{
  "d_model": 160,
  "d_expert": 32,
  "activation": "swiglu",
  "normalize_top_k": true,
  "balance_bias": false,
  "router_logit_norm": 2.0,
  "init_std_router": 0.00899,
  "norm_eps": 1e-06,
  "tie_embeddings": false,
  "lr": 0.0107,
  "seq_len": 512,
  "train_tokens": 530200000,
  "dataset": "wikipedia_en"
}
Below are experts of layer 6 (counted from 0) of a mixture-of-experts language model. Rows are named router (the router's row for the expert) and show model dimensions 0-159. Each number is 200 + 40 x the weight over its row's rms, rounded and kept within 0 to 999.
After each expert's rows: a language model's description of what the expert responds to. This comes from a sample of Wikipedia text that the model never trained on.

# expert 12
router,175,168,166,199,185,158,220,270,267,249,237,200,176,169,213,215,151,114,186,226,121,216,211,256,166,191,233,91,145,200,151,182,188,202,225,236,199,178,184,204,233,178,234,250,193,205,203,259,204,251,217,191,235,199,219,219,221,192,191,155,202,231,243,122,278,177,181,200,185,198,182,200,236,271,254,197,178,232,191,186,214,257,245,152,84,222,214,180,177,246,218,266,226,158,202,166,234,197,175,157,210,131,222,214,139,164,154,251,262,150,238,215,232,227,214,163,194,185,217,127,168,227,181,157,181,197,213,167,103,131,212,208,203,199,210,131,182,183,222,180,206,240,259,140,278,111,161,262,251,209,214,193,264,283,137,240,170,230,206,258
Description: Middle pieces of longer common English words, often of Latin origin, such as aut(oma)tic, surve(illa)nce, toxi(ci)ty, spec(if)ies.

# expert 24
router,173,248,255,233,99,245,236,152,212,188,135,150,204,267,211,231,239,223,247,208,227,188,200,215,160,171,249,233,224,162,137,200,184,227,160,235,224,171,196,209,246,244,174,162,176,181,181,230,207,167,196,147,166,225,181,215,166,174,145,180,166,174,174,174,173,233,175,269,192,216,246,198,109,225,142,193,262,241,211,144,162,270,185,222,175,252,243,167,200,159,273,228,132,251,208,159,129,143,233,201,224,233,167,194,191,201,261,199,202,241,184,242,205,171,145,204,128,173,280,267,138,242,271,192,211,259,260,152,204,178,143,229,234,219,153,183,264,181,232,220,284,210,177,243,250,178,132,222,204,262,242,278,211,221,174,173,160,160,247,158
Description: Punctuation and unit words right after a number, such as the comma in 1,456, the colon in 5:20, a closing year parenthesis, or minutes.

# expert 47
router,167,221,241,203,203,264,205,141,270,136,182,174,177,144,198,202,240,188,249,260,173,182,226,159,193,162,232,193,215,179,140,136,131,158,116,209,224,155,193,187,209,197,255,173,248,238,223,275,250,258,190,188,180,219,185,228,185,167,150,195,121,199,202,211,191,244,176,172,143,258,196,183,232,242,194,225,239,259,178,189,221,215,155,210,195,215,142,214,291,222,270,186,230,181,212,198,149,223,215,205,218,239,148,169,172,184,252,153,194,202,217,199,248,259,143,262,146,236,163,168,136,270,139,272,193,236,184,177,160,173,178,203,266,214,233,154,270,130,205,181,168,251,180,252,231,128,158,269,196,193,257,318,210,242,169,217,218,234,221,148
Description: Nouns closing a phrase in sports and career narratives, such as touchdown, yards, points, victory, round, assist, and occasionally voyage or piano.

# expert 14
router,283,250,232,140,123,231,228,197,137,222,126,143,200,283,208,240,222,242,237,143,219,176,207,221,239,205,219,211,208,172,243,172,216,141,159,208,250,183,226,226,193,232,188,133,215,174,129,153,140,87,134,212,172,225,161,230,124,161,227,111,199,139,140,239,202,181,157,181,259,156,269,184,157,170,208,257,169,153,185,182,203,187,213,232,208,234,198,166,223,149,256,194,231,262,230,207,212,214,159,214,236,236,225,160,156,226,214,188,206,232,139,228,206,153,202,210,162,173,251,180,244,215,232,275,215,279,229,204,238,241,173,194,201,249,269,172,151,207,196,250,231,168,192,219,230,243,154,244,189,269,217,191,136,150,222,217,198,145,278,178
Description: Commas and other separators (dashes, slashes, semicolons, ampersands), chiefly right after a name or noun before an appositive or list item, e.g. Buserelin, Harriot Mary,.

# expert 59
router,148,170,114,271,256,152,170,237,242,250,182,202,246,181,225,228,164,191,161,174,150,160,221,188,249,255,241,154,201,235,143,152,226,230,275,240,190,234,223,152,179,226,214,123,154,178,208,265,311,206,200,197,259,151,202,180,186,257,169,159,196,221,233,241,150,224,201,189,171,219,195,172,287,139,151,258,204,189,185,184,176,242,242,199,256,152,261,214,174,231,178,216,228,269,206,198,242,139,145,171,122,196,204,177,219,174,209,225,232,186,191,193,222,197,248,186,243,279,195,230,233,98,198,146,157,199,168,220,222,234,228,173,183,239,256,210,229,179,149,193,160,184,229,161,200,167,197,148,208,122,140,129,230,240,204,207,115,258,146,200
Description: Opening pieces of capitalized names and terms, often after the, as in Cent-ury, Inter, Super, Col, Ju, in sports and organization names.

# expert 54
router,192,247,229,182,253,234,241,205,208,238,118,136,175,184,209,134,258,166,229,180,149,192,253,224,151,233,228,213,162,222,159,199,159,145,290,251,166,158,248,192,271,255,178,173,153,231,156,261,228,230,166,231,190,196,208,210,155,221,131,199,120,167,282,253,184,251,157,232,129,153,190,214,197,173,159,154,246,223,214,183,209,287,253,195,213,174,270,207,189,227,195,199,166,217,244,183,173,214,270,205,149,207,220,225,166,199,145,241,206,225,192,247,229,113,191,224,258,205,179,164,149,218,173,194,203,188,242,193,202,254,142,158,209,141,145,183,292,177,251,284,225,227,143,224,231,190,198,173,183,172,173,240,229,260,166,131,221,177,124,225
Description: Numbers in sports scores and statistics tables, often right after an en dash or pipe, such as 4–3, 36–29, 38.7.

# expert 39
router,192,157,160,221,262,159,163,229,203,216,180,214,188,195,236,200,126,205,122,215,180,187,137,122,184,261,198,200,193,191,235,216,186,211,249,200,159,203,192,176,105,148,140,245,222,164,219,203,200,193,171,179,223,106,220,145,192,262,229,210,280,266,182,243,129,204,280,222,224,232,193,166,288,177,203,258,161,143,191,182,195,178,273,274,217,154,185,198,195,208,146,193,256,247,207,182,226,156,192,224,146,208,242,151,277,208,216,223,221,160,248,201,168,177,233,149,287,250,204,155,193,118,177,197,188,145,129,235,242,179,294,177,164,209,251,259,185,226,186,166,204,155,259,152,191,219,242,191,223,166,164,170,223,158,257,228,159,252,170,218
Description: First word piece of a capitalized or technical word split into pieces, often after the, of, in: Med-, Bl-, Wy-, Ep-.

# expert 28
router,149,168,142,244,201,159,143,225,175,200,289,226,125,260,189,268,211,173,171,170,275,236,263,166,203,212,199,186,172,230,234,224,153,157,155,220,210,159,179,184,230,217,258,189,255,153,279,212,218,212,140,227,270,252,205,168,210,231,180,120,220,192,217,187,228,213,235,154,162,196,186,188,154,171,255,226,164,158,182,276,173,172,259,172,190,216,154,232,208,215,234,254,159,135,145,174,158,153,250,208,159,154,284,251,184,167,147,186,265,222,174,188,199,235,148,237,218,196,182,205,231,187,272,182,166,194,164,168,150,161,198,174,222,216,178,220,225,175,251,162,153,159,266,149,195,150,250,185,305,196,166,123,218,168,218,204,138,235,163,288
Description: Inner syllables of technical or unusual words, often before y, ic or e, such as dialog, hashtag, Cosmology, Typography, rosiglitazone.

# expert 55
router,207,162,230,191,137,185,173,147,157,157,120,169,252,267,216,193,286,249,235,236,203,216,196,247,252,160,214,174,247,131,208,239,182,127,187,137,194,289,238,211,188,215,208,263,195,238,199,197,160,236,279,236,246,227,227,217,210,221,216,178,191,261,230,256,188,238,259,247,215,288,201,191,202,182,187,156,202,160,192,148,216,190,180,226,255,249,190,192,196,124,249,233,133,223,193,212,200,246,185,206,219,239,160,184,177,183,249,202,180,157,217,165,123,86,225,178,209,152,141,113,165,294,171,204,215,240,176,167,201,237,146,220,202,175,258,150,168,221,174,217,184,192,195,223,151,194,156,132,226,230,191,231,154,238,204,135,237,214,244,112
Description: Prepositions such as with, of, by, for, among, without, despite, especially of in one of and all of.

# expert 63
router,267,244,232,177,151,209,230,213,93,152,135,194,248,248,221,155,198,253,224,242,231,157,186,217,180,205,222,164,161,131,249,161,211,189,161,188,255,240,223,290,119,222,251,237,227,136,186,208,99,202,179,170,163,186,200,202,210,129,222,161,197,187,189,223,239,222,197,234,239,205,239,150,183,158,206,227,149,174,234,171,234,202,259,234,218,263,230,191,205,149,186,218,250,183,160,199,192,211,216,257,239,287,203,169,200,231,244,207,154,280,187,252,179,106,158,227,199,151,183,155,177,220,238,272,201,192,174,209,260,224,160,208,197,208,210,223,166,233,232,207,152,160,170,245,210,250,175,232,263,252,170,268,140,156,261,169,206,168,286,122
Description: Commas after noun phrases in prose, plus list-introducing words like including, especially, particularly, and dashes.

# expert 9
router,228,272,178,254,247,197,213,191,197,252,224,205,180,233,206,192,236,152,202,169,268,247,193,189,213,198,245,214,204,213,233,149,252,126,117,181,219,217,111,141,213,205,265,244,127,255,204,217,190,148,224,178,199,213,223,146,240,224,240,169,267,145,184,182,253,182,221,238,196,195,194,199,192,246,178,184,117,147,197,221,199,109,224,136,136,169,170,261,183,247,247,191,190,169,237,168,185,133,186,122,181,174,279,233,155,178,152,131,264,269,180,232,277,152,172,162,200,215,207,231,226,196,160,164,242,248,281,205,140,149,248,172,203,253,159,143,235,262,208,221,225,208,184,221,275,159,229,165,221,172,173,153,236,219,223,149,174,226,171,211
Description: Final word pieces of place names, taxa and foreign personal names, such as -us, -ia, -burg, -ville, -ão.

# expert 40
router,203,205,172,227,239,130,215,246,156,199,206,230,173,177,218,165,191,164,163,246,150,170,251,193,189,255,214,252,205,260,128,162,150,235,166,285,132,279,245,208,241,172,222,260,199,212,232,265,284,259,198,135,260,221,216,156,241,172,241,178,218,111,206,225,271,275,182,175,177,175,239,187,160,174,234,172,195,135,185,158,111,223,201,203,188,194,167,221,159,197,192,230,193,222,170,233,191,163,183,157,123,197,288,229,203,200,147,232,249,204,274,198,242,213,189,208,162,264,231,248,172,265,179,167,180,154,108,123,230,137,201,169,224,143,218,179,139,224,210,233,213,248,166,206,198,216,179,242,163,179,138,217,268,237,178,223,203,202,158,188
Description: Capital letters inside acronyms and codes, often in parentheses or tables, such as the R in DRDO, N in NBA, MAR.

# expert 37
router,168,172,171,168,195,213,170,202,275,139,189,153,143,178,164,245,176,243,165,223,118,163,194,191,237,198,106,191,226,216,255,212,278,236,267,149,165,206,186,209,163,149,188,228,227,166,186,191,139,178,192,208,217,149,271,196,163,196,268,207,197,237,229,266,187,168,231,265,198,272,190,219,265,237,203,239,208,148,203,182,286,222,231,212,251,130,200,244,193,179,168,183,227,197,202,196,270,202,190,227,139,167,116,196,234,189,188,215,163,131,231,166,142,227,177,180,238,200,203,177,210,115,176,200,250,112,243,169,165,191,186,144,226,216,159,252,310,197,114,173,253,173,210,271,199,195,219,160,226,140,272,175,176,213,186,240,220,252,198,242
Description: The word per in rates (per cent, per match, per year), the after prepositions, climate-table prefixes like prec-, and invisible coordinate characters.

# expert 20
router,168,195,137,211,156,147,179,155,133,189,213,186,261,203,149,150,190,265,123,168,208,226,149,153,220,194,194,180,207,171,224,258,238,178,238,168,227,271,219,259,174,171,166,242,195,130,166,199,158,152,175,246,221,175,243,149,152,242,180,209,226,181,261,295,151,245,178,268,217,241,231,125,252,171,175,221,211,171,217,164,218,149,265,208,211,169,228,164,159,158,203,251,234,231,140,128,206,242,210,217,181,213,142,148,263,213,280,172,233,200,228,238,165,145,191,153,192,165,158,194,262,153,158,177,176,133,193,228,193,249,258,150,171,255,275,238,240,227,218,128,209,160,248,234,132,206,245,165,244,206,178,191,177,171,157,239,228,257,190,189
Description: Articles and possessive determiners starting a noun phrase, mostly the, also a, its, their, his, The, often after of, with, and.

# expert 26
router,195,215,212,209,100,184,225,115,193,141,147,178,144,283,216,274,228,189,190,215,158,220,236,209,205,169,175,235,272,203,229,138,215,256,159,186,149,205,157,164,198,194,239,234,244,188,242,191,172,142,207,195,258,222,176,198,202,198,305,235,229,219,197,150,181,173,227,283,229,259,157,219,181,244,258,172,213,117,211,208,252,125,184,205,207,219,174,224,195,176,183,180,136,181,230,188,133,243,210,190,193,246,212,221,157,149,145,181,191,117,197,164,169,159,210,251,191,140,141,165,206,244,260,185,119,240,282,232,216,198,157,229,201,193,194,233,208,235,200,210,128,149,216,224,160,263,176,168,179,171,142,283,146,153,216,192,238,211,280,156
Description: Prepositions, mostly of, at, for, on, in, following job titles, organizations or dates, e.g. director of, Peace at, released on.

# expert 58
router,264,237,196,181,290,200,211,227,171,190,203,187,183,211,256,184,233,209,243,271,194,166,276,205,224,280,208,216,184,219,208,205,269,201,167,176,176,234,184,189,249,271,200,269,176,208,156,149,244,165,143,137,218,199,171,209,183,186,157,224,258,139,185,231,245,113,204,194,240,147,191,215,172,212,147,210,182,157,194,244,195,199,247,120,218,201,175,143,235,213,161,172,268,223,253,265,184,228,216,144,182,195,207,183,144,242,183,129,167,287,134,200,172,147,195,126,262,225,183,199,213,177,237,222,188,276,274,153,235,206,245,267,202,221,139,170,182,195,189,209,183,185,124,134,231,129,146,168,234,198,152,166,237,277,217,167,171,250,162,144
Description: First names and their final letters, in tables, lists and credits, such as William, Mike, Satoshi, Geneviev-e, Cesa-r.

# expert 61
router,188,188,186,204,263,155,144,220,174,264,224,212,218,192,187,133,179,195,186,217,195,172,168,117,265,214,123,159,115,193,207,205,147,145,179,225,184,267,263,230,200,142,217,181,251,106,188,173,223,248,227,241,155,238,230,144,209,218,221,268,266,231,243,204,201,226,265,163,178,238,201,195,264,254,193,108,263,194,216,153,202,203,168,241,214,209,155,200,154,246,160,205,218,176,181,172,180,182,182,181,155,207,227,261,207,189,200,271,160,239,289,235,212,264,168,184,183,217,116,218,175,244,171,222,203,119,128,166,151,165,272,209,190,230,171,175,237,192,195,153,227,216,187,123,221,198,260,266,205,204,132,210,235,196,166,211,222,242,143,276
Description: Abstract and technical nouns and their word pieces, like cell, climate, energy, tax, latitude, dose, mechanics, mutation.

# expert 60
router,275,239,177,271,201,166,250,137,108,295,191,254,232,175,228,94,182,101,220,218,199,218,220,228,152,133,181,214,184,181,196,205,168,164,191,181,171,202,189,174,194,189,243,163,200,181,230,232,200,247,238,190,201,174,243,179,233,92,195,214,236,248,214,142,242,235,287,128,179,238,204,212,156,183,213,160,180,252,217,227,152,196,161,173,92,145,143,268,198,247,196,189,159,188,179,217,162,241,235,166,236,214,208,247,175,183,241,198,185,155,215,226,189,253,205,239,201,162,135,245,151,254,259,234,160,275,135,151,178,196,193,250,207,243,229,248,165,180,211,219,233,255,165,196,152,224,205,243,217,244,143,281,198,214,193,200,168,181,161,211
Description: Abstract nouns and suffixes such as -ment, -ation and plural s, in technical or policy prose: analysis, management, system, policy.

# expert 52
router,198,170,140,223,263,116,202,254,266,244,230,246,212,195,142,179,159,232,241,248,215,242,224,184,256,265,204,124,176,257,154,181,286,213,304,189,224,187,160,131,248,204,213,165,160,213,199,209,192,210,191,218,258,213,164,189,187,159,144,159,233,204,173,185,174,124,230,158,192,195,154,183,166,166,192,211,184,209,192,240,166,229,267,206,237,186,211,167,158,214,148,144,210,260,255,209,184,151,224,194,212,176,175,223,179,214,207,218,189,215,178,164,149,219,262,126,265,200,198,212,250,150,174,205,201,218,237,259,188,202,236,190,117,181,240,246,174,188,83,207,204,243,202,134,144,136,167,120,171,183,174,148,204,238,289,161,125,196,134,186
Description: Opening pieces of surnames and foreign names, often Arabic, Indian or Slavic, in tables and credits, such as Al, Mc, Kumar, Rotten Tomatoes.

# expert 6
router,203,165,131,222,239,124,228,223,185,272,215,170,226,232,181,190,182,180,241,198,199,139,222,181,184,215,194,162,161,228,186,177,223,228,256,130,206,214,177,112,181,212,180,155,152,269,140,227,300,204,238,119,265,183,221,196,145,210,202,156,214,221,185,241,215,180,147,187,214,95,159,153,204,175,177,215,192,186,205,211,235,267,295,169,219,199,247,184,163,282,177,161,150,283,258,198,230,140,230,159,161,173,234,229,202,257,163,247,209,192,179,183,186,281,249,164,299,235,215,240,271,182,224,180,193,225,208,228,237,240,299,173,142,220,219,205,214,134,165,170,176,219,219,184,213,172,155,197,145,250,126,165,220,228,218,165,169,189,172,196
Description: Word pieces inside personal and place names, often non-English or with accents, such as Kai-sh(ek), D(ía)z, Cam(bo)dia, O'(Ne)ill.

# expert 33
router,219,287,196,177,222,188,159,224,210,245,195,182,217,213,160,182,166,163,193,171,255,202,254,202,182,213,151,208,175,247,170,251,161,171,175,183,260,283,186,194,214,218,158,150,227,218,241,265,248,231,139,185,214,197,199,228,219,158,177,166,292,112,237,175,205,250,188,169,176,139,251,174,196,228,189,190,264,165,203,236,213,159,200,245,169,202,175,225,222,182,231,248,123,224,166,151,128,164,196,176,208,266,268,237,238,206,207,241,256,207,134,229,154,207,176,267,191,216,165,209,206,191,181,156,146,213,123,186,225,124,236,206,127,215,84,255,158,126,191,232,182,142,248,185,274,267,214,254,176,190,147,114,204,254,228,188,185,266,195,199
Description: Later words or pieces within proper titles and names of products, organizations and works, e.g. Xbox, World, Coast, System.

# expert 32
router,223,201,184,196,183,225,204,256,251,252,208,246,152,160,262,267,169,144,222,184,231,250,176,243,208,177,178,221,218,245,233,204,249,174,215,295,198,230,156,137,226,204,219,142,213,149,291,220,260,225,204,167,212,249,186,197,189,210,187,168,200,251,155,222,189,235,183,179,119,148,177,241,160,201,224,161,116,183,229,273,215,178,108,217,149,202,162,274,242,237,234,158,140,190,223,245,231,152,126,165,210,173,232,264,147,198,156,174,225,186,171,205,251,265,219,260,199,231,237,281,211,207,222,117,218,240,136,228,199,186,273,134,156,191,161,173,153,140,234,236,173,218,177,156,221,231,221,211,189,259,165,150,222,209,224,117,228,153,181,188
Description: Inner pieces of non-English names and words, especially Slavic, Latin, Arabic, Thai, e.g. Ak-ade-micka, Voivo-des-hip, episc-op-us, Governor-ate.

# expert 25
router,177,176,287,138,229,262,227,277,203,149,233,211,106,120,263,320,270,179,222,215,201,184,237,186,155,151,243,264,192,260,219,233,186,230,135,204,212,141,118,227,199,229,247,199,286,196,250,237,156,206,239,199,98,258,178,245,229,209,178,206,164,180,266,156,211,212,177,189,197,167,181,190,181,232,222,178,215,199,204,250,191,225,118,191,171,199,164,183,254,195,211,133,168,107,218,219,184,204,222,224,262,200,244,253,158,191,151,139,189,186,178,220,201,242,205,278,119,220,245,247,159,218,216,203,242,197,199,165,182,182,165,215,239,170,131,180,192,209,229,230,201,225,176,225,230,229,153,241,187,182,248,197,178,183,158,175,200,213,284,212
Description: First words of bullet-list items and table cells, like Islam, United, Progress, Universal, plus numbers and pipes in tables.

# expert 44
router,245,208,221,186,133,164,192,159,193,171,292,275,228,268,132,217,148,161,180,204,200,161,229,210,198,131,168,155,141,126,226,170,187,229,230,175,231,157,256,213,228,234,197,124,223,154,219,159,199,244,267,204,146,200,222,258,222,213,190,238,129,278,168,187,227,179,201,245,261,201,171,191,188,150,189,177,230,226,255,240,137,180,168,207,216,170,163,150,249,191,269,249,208,182,160,207,293,193,201,216,225,237,214,242,127,131,235,208,252,166,223,121,111,162,232,165,227,153,169,163,164,221,192,254,243,167,235,145,184,202,248,208,274,234,195,174,172,245,205,228,153,238,216,206,158,122,204,256,192,192,158,192,175,186,161,150,242,182,216,272
Description: Infinitive verbs and their pieces after to, can, could, must, or not, e.g. ensure, help, reduce, keep, qualify, inspire.

# expert 51
router,234,175,243,249,162,227,210,166,146,191,253,273,190,257,209,148,187,168,216,162,150,221,205,179,239,195,121,201,229,167,231,189,162,148,174,169,187,195,266,267,182,221,196,158,198,202,218,230,229,252,222,165,124,250,192,178,213,255,150,275,144,252,201,159,209,182,218,201,259,186,183,227,141,200,254,198,189,199,151,252,193,198,118,181,219,242,172,149,227,188,165,281,203,150,216,294,183,208,148,219,257,221,226,198,165,127,201,207,253,211,184,163,227,198,167,257,236,143,149,172,179,256,241,285,259,274,227,122,135,251,150,219,194,250,213,199,164,191,201,250,218,231,181,170,155,101,239,190,206,208,170,196,141,192,266,253,216,143,152,167
Description: Verbs ending in -ing, whole or as the final piece, after commas or prepositions: working, making, commanding, failing.

# expert 13
router,179,183,287,126,218,287,213,244,263,161,200,207,142,159,221,291,284,244,236,213,224,180,250,178,150,188,241,250,194,232,199,183,202,217,124,211,182,143,169,253,231,265,219,166,297,206,281,233,150,251,266,181,128,183,205,233,218,167,221,217,183,185,258,172,213,160,125,177,198,141,177,252,206,216,236,195,209,200,243,245,202,193,143,221,125,232,195,199,257,243,206,177,179,140,238,205,135,179,221,198,257,212,221,236,143,152,186,142,171,214,156,190,222,226,204,254,154,224,199,257,112,223,237,185,221,231,206,153,186,138,161,229,240,164,173,170,174,177,218,213,126,185,158,229,230,244,179,277,161,219,241,213,149,157,162,184,203,201,248,206
Description: Sentence-ending periods before a new sentence or heading, currency signs before amounts ($260 million, £), table dashes, via.

# expert 57
router,200,187,259,239,186,170,185,150,245,238,216,138,146,220,185,263,195,206,141,166,212,229,175,288,213,177,149,196,149,139,224,175,154,176,196,242,128,172,128,160,151,230,251,126,246,208,197,188,196,270,196,179,185,224,205,226,265,284,154,200,214,208,236,212,262,191,206,196,176,208,224,243,177,242,271,231,139,167,200,259,196,237,208,159,140,227,182,233,171,276,205,138,184,145,205,182,166,177,195,164,116,168,170,216,168,182,180,171,194,173,263,280,250,186,142,160,148,298,209,132,163,241,203,186,278,193,254,166,99,230,219,245,262,213,186,191,218,166,199,168,232,224,177,201,219,205,169,226,235,174,234,187,270,181,184,252,196,163,148,257
Description: Inner and final pieces of Latin taxonomic names and biological or anatomical terms in species lists, e.g. -uli-, -rich-, -ensis.

# expert 19
router,211,154,140,195,218,142,142,198,231,210,246,229,206,178,213,149,131,220,131,156,157,168,204,195,254,195,151,169,152,246,166,195,194,176,250,170,166,255,270,192,146,216,205,218,216,122,190,169,272,153,147,229,269,178,243,134,189,263,212,200,193,263,184,194,174,217,248,188,154,260,181,196,253,167,155,211,240,155,197,204,201,218,249,199,214,175,181,215,191,249,150,190,201,220,101,219,228,182,187,232,134,159,164,167,252,184,264,258,212,139,263,202,200,219,241,178,241,215,154,218,208,167,163,203,142,165,149,200,240,184,282,124,183,215,254,196,217,207,233,152,253,162,226,117,142,194,284,216,245,213,145,169,273,207,202,239,198,274,136,252
Description: Opening fragments of longer, often Latinate words after an article, like ph-, circ-, syn-, techn-, milit-, imp-asse, abs-ence.

# expert 49
router,225,169,137,162,214,245,205,130,165,164,167,169,256,276,174,200,249,248,163,213,146,152,174,161,205,189,167,230,200,215,218,232,255,239,240,134,244,171,235,192,100,201,167,240,114,197,136,229,151,143,247,293,190,220,217,225,182,150,206,202,160,167,142,285,156,158,145,249,187,198,222,204,301,150,194,200,196,182,124,190,211,217,240,219,246,181,238,182,212,135,164,230,173,195,205,200,161,259,215,228,208,259,233,239,241,217,162,257,157,188,198,242,140,200,242,166,275,159,129,213,196,144,229,162,141,160,265,214,160,183,203,226,226,130,195,210,179,244,239,217,182,200,199,243,143,275,213,194,244,248,179,168,148,203,213,186,213,197,254,151
Description: Pipe or dash opening a new table row or list line after a line break, plus titled, entitled and featuring before quoted titles.

# expert 18
router,239,225,170,208,154,246,170,188,184,125,144,205,261,272,155,106,154,236,217,131,215,216,173,236,163,240,179,202,258,208,258,208,220,211,143,136,208,173,296,228,172,183,188,220,182,236,130,199,171,132,127,242,215,190,166,229,114,188,188,165,150,165,240,242,154,137,167,258,239,222,203,179,215,169,183,225,227,178,158,154,241,190,230,189,204,217,249,143,190,184,186,248,290,168,146,162,259,229,188,299,214,249,160,155,212,205,228,208,227,309,229,257,188,173,128,135,188,155,167,172,251,217,173,245,201,154,202,181,246,208,178,169,196,229,216,171,248,222,234,221,255,203,245,238,172,226,230,187,242,185,228,241,140,214,214,213,238,215,241,147
Description: Commas after opening dates like On 18 May 2021, and sentence-starting The, plus table separators; also adjectives like former, new, previous.

# expert 3
router,194,191,222,202,234,263,248,175,220,148,150,150,275,138,186,144,210,263,239,245,221,191,197,170,149,146,231,145,241,239,166,236,196,238,173,227,222,151,205,192,258,234,182,192,145,244,145,199,161,185,240,246,209,174,212,239,192,142,230,263,255,183,196,218,169,149,127,154,213,176,194,190,194,269,259,150,195,254,273,228,144,175,197,181,95,255,271,234,259,220,161,203,131,171,148,175,136,232,201,182,173,189,237,190,222,205,145,146,195,257,205,243,220,224,166,202,194,169,155,219,157,282,165,245,200,186,260,131,183,223,145,225,192,123,192,196,141,227,210,178,177,231,179,236,205,274,212,251,269,206,197,231,269,194,136,161,194,256,245,216
Description: Pipe and dash tokens inside markdown table separator rows like |---|---|, mostly in election, sports and results tables.

# expert 0
router,188,207,276,151,154,249,215,184,181,166,209,166,207,227,256,228,184,169,249,217,165,188,242,187,214,130,208,221,202,168,287,220,173,208,161,242,178,179,144,212,249,250,208,195,286,221,244,245,194,198,190,147,160,262,199,203,265,140,212,252,139,178,183,158,168,175,232,138,202,261,212,169,186,210,209,189,227,145,232,218,232,163,183,138,177,238,129,217,217,218,180,234,118,157,220,224,184,254,224,246,195,216,265,197,197,183,170,146,205,144,119,247,192,187,282,204,136,178,139,181,134,217,194,233,200,222,292,156,165,252,148,188,268,181,190,206,217,251,208,175,155,252,161,272,181,290,134,271,201,145,219,272,179,176,227,145,231,226,241,216
Description: Prepositions after a noun that set up a place, time or relation, such as in, of, within, across, throughout.

# expert 2
router,179,159,126,281,261,148,208,182,233,292,225,254,200,213,192,132,253,198,222,205,277,222,185,201,172,241,214,149,201,232,142,202,259,225,246,201,158,187,176,130,196,229,183,174,166,264,195,210,277,180,200,151,230,190,164,161,101,207,186,217,257,202,225,211,198,187,255,156,188,144,149,164,232,246,229,223,143,114,175,219,219,209,211,145,219,192,229,229,134,257,190,155,229,250,226,188,271,163,224,175,182,172,257,222,203,201,147,199,211,214,150,194,230,210,201,176,197,252,215,181,261,152,254,172,217,175,219,234,150,196,259,149,148,150,218,214,200,198,174,228,271,254,212,137,237,115,201,186,173,214,162,149,254,271,224,263,140,208,124,144
Description: Middle fragments of proper names, mostly English place names and surnames, such as Kit(t Peak), Gl-yn-de, Bartho-lo-mew, Mount, Green.

# expert 41
router,178,133,126,171,136,255,170,174,234,248,187,150,235,166,249,225,183,286,177,219,114,167,137,236,249,195,246,186,237,192,167,235,181,297,311,173,249,220,195,160,153,135,191,188,148,222,226,218,162,173,190,229,196,190,204,238,164,204,118,172,157,205,241,234,189,242,113,227,233,281,237,202,289,146,159,228,208,208,162,167,203,203,163,220,259,167,222,181,220,161,165,234,211,214,191,143,196,193,152,257,201,154,157,189,284,237,234,239,200,136,175,142,202,171,259,206,270,198,213,187,217,202,230,158,232,194,186,245,263,230,219,209,248,188,185,276,194,159,188,172,205,148,234,142,203,213,175,211,185,168,208,169,147,176,212,215,188,285,246,157
Description: The hyphen that begins a bulleted line in infoboxes and species lists, before fields like Born, Country, Binomial, and hyphens in co-producer.

# expert 17
router,130,179,182,256,252,135,233,247,186,273,241,240,172,216,178,155,172,177,217,146,211,178,230,217,143,231,186,172,166,277,167,176,216,188,249,188,201,218,186,161,186,231,243,129,183,221,261,190,217,200,188,192,299,247,161,215,205,210,207,179,173,232,184,160,222,226,202,177,183,171,136,173,155,216,202,231,129,146,174,183,170,246,227,158,200,194,190,245,215,296,235,161,158,174,208,182,264,123,231,238,131,133,238,188,167,173,163,155,252,203,230,168,260,245,252,207,261,206,229,139,245,118,236,181,233,190,244,292,191,198,263,168,235,225,265,203,217,246,201,152,211,212,208,193,272,119,167,126,216,192,197,165,283,249,247,179,192,140,153,202
Description: Middle pieces of non-English place and personal names, such as Le-ban-on, Sen-eg-al, Gir-ond-e, Wag-ram.

# expert 15
router,174,192,275,183,179,241,203,225,293,140,218,178,149,177,226,245,252,222,251,214,182,188,187,232,185,146,231,260,186,212,164,211,203,208,137,176,187,139,204,257,222,212,253,193,252,262,308,175,154,226,192,189,133,232,159,240,287,199,160,238,112,115,254,161,229,191,150,161,173,225,182,268,129,236,244,201,169,182,208,261,189,165,172,204,183,241,204,182,249,209,236,180,181,142,212,280,204,251,238,229,250,200,176,212,150,161,155,131,151,148,139,240,189,208,192,251,153,223,279,212,136,233,215,249,244,189,243,162,194,174,162,262,234,176,203,120,221,150,222,213,206,243,182,210,244,241,168,202,182,147,243,226,129,193,193,207,224,179,220,201
Description: Numbers in sports standings and election table cells, plus contrast and sentence connectors like However, although, though, according.

# expert 10
router,255,242,196,188,218,207,198,202,239,188,234,259,238,146,247,172,228,209,243,158,213,202,240,246,156,150,184,222,204,262,110,205,172,111,202,241,184,187,177,171,201,237,212,148,236,223,249,166,250,225,258,242,232,312,199,122,188,196,126,253,235,214,245,155,155,258,215,121,131,186,175,245,180,213,207,190,222,207,185,207,192,217,193,144,173,223,209,255,223,216,198,199,217,161,173,241,204,136,291,165,222,160,204,197,177,130,193,173,160,163,245,263,255,284,233,193,157,206,158,226,157,183,128,214,259,212,162,179,169,116,163,235,172,260,176,231,213,176,244,248,263,128,126,205,218,207,222,189,164,183,172,224,179,168,196,238,162,230,104,194
Description: Nouns after the or a, often before of, naming events, results or institutions, such as death, election, final, fact, census.

# expert 1
router,212,228,197,222,235,232,193,120,218,236,186,210,256,159,189,111,190,179,164,156,266,207,141,187,142,188,221,244,142,215,173,228,131,159,197,143,199,229,275,142,68,175,177,150,215,150,242,268,157,213,153,182,163,188,231,224,156,210,244,218,201,249,273,153,174,223,151,197,182,208,251,205,248,229,179,191,192,245,182,223,199,214,238,158,137,208,198,217,242,259,199,212,253,179,141,123,231,237,229,202,234,200,184,255,247,135,181,184,213,168,169,234,260,211,179,187,180,206,221,203,142,227,228,261,186,115,159,212,157,145,246,226,217,216,236,209,192,154,233,223,303,203,181,226,231,233,201,254,215,192,141,215,253,258,191,247,225,219,101,259
Description: Concrete nouns for physical things and places after articles, like water, roof, door, coast, head, brick, often before of.

# expert 21
router,297,269,196,143,183,261,177,159,191,185,147,259,223,192,165,220,186,236,251,198,283,213,207,200,224,160,155,190,216,125,263,209,258,207,203,210,166,193,224,258,194,293,152,215,261,205,211,205,163,169,262,141,138,151,150,265,222,200,138,219,275,267,240,185,250,183,170,161,139,193,223,241,145,204,134,222,194,255,197,205,207,222,186,223,179,281,120,172,229,181,265,191,161,156,176,181,208,169,165,194,239,240,166,270,196,226,158,195,191,276,179,203,210,258,153,225,155,173,184,166,230,183,170,176,234,269,152,181,209,253,207,211,220,232,182,180,235,190,177,179,98,153,234,207,198,245,253,222,194,145,202,130,176,241,197,141,208,167,236,149
Description: Full stops ending sentences in prose, especially before a paragraph break, with occasional !, ? and sentence-initial However or But.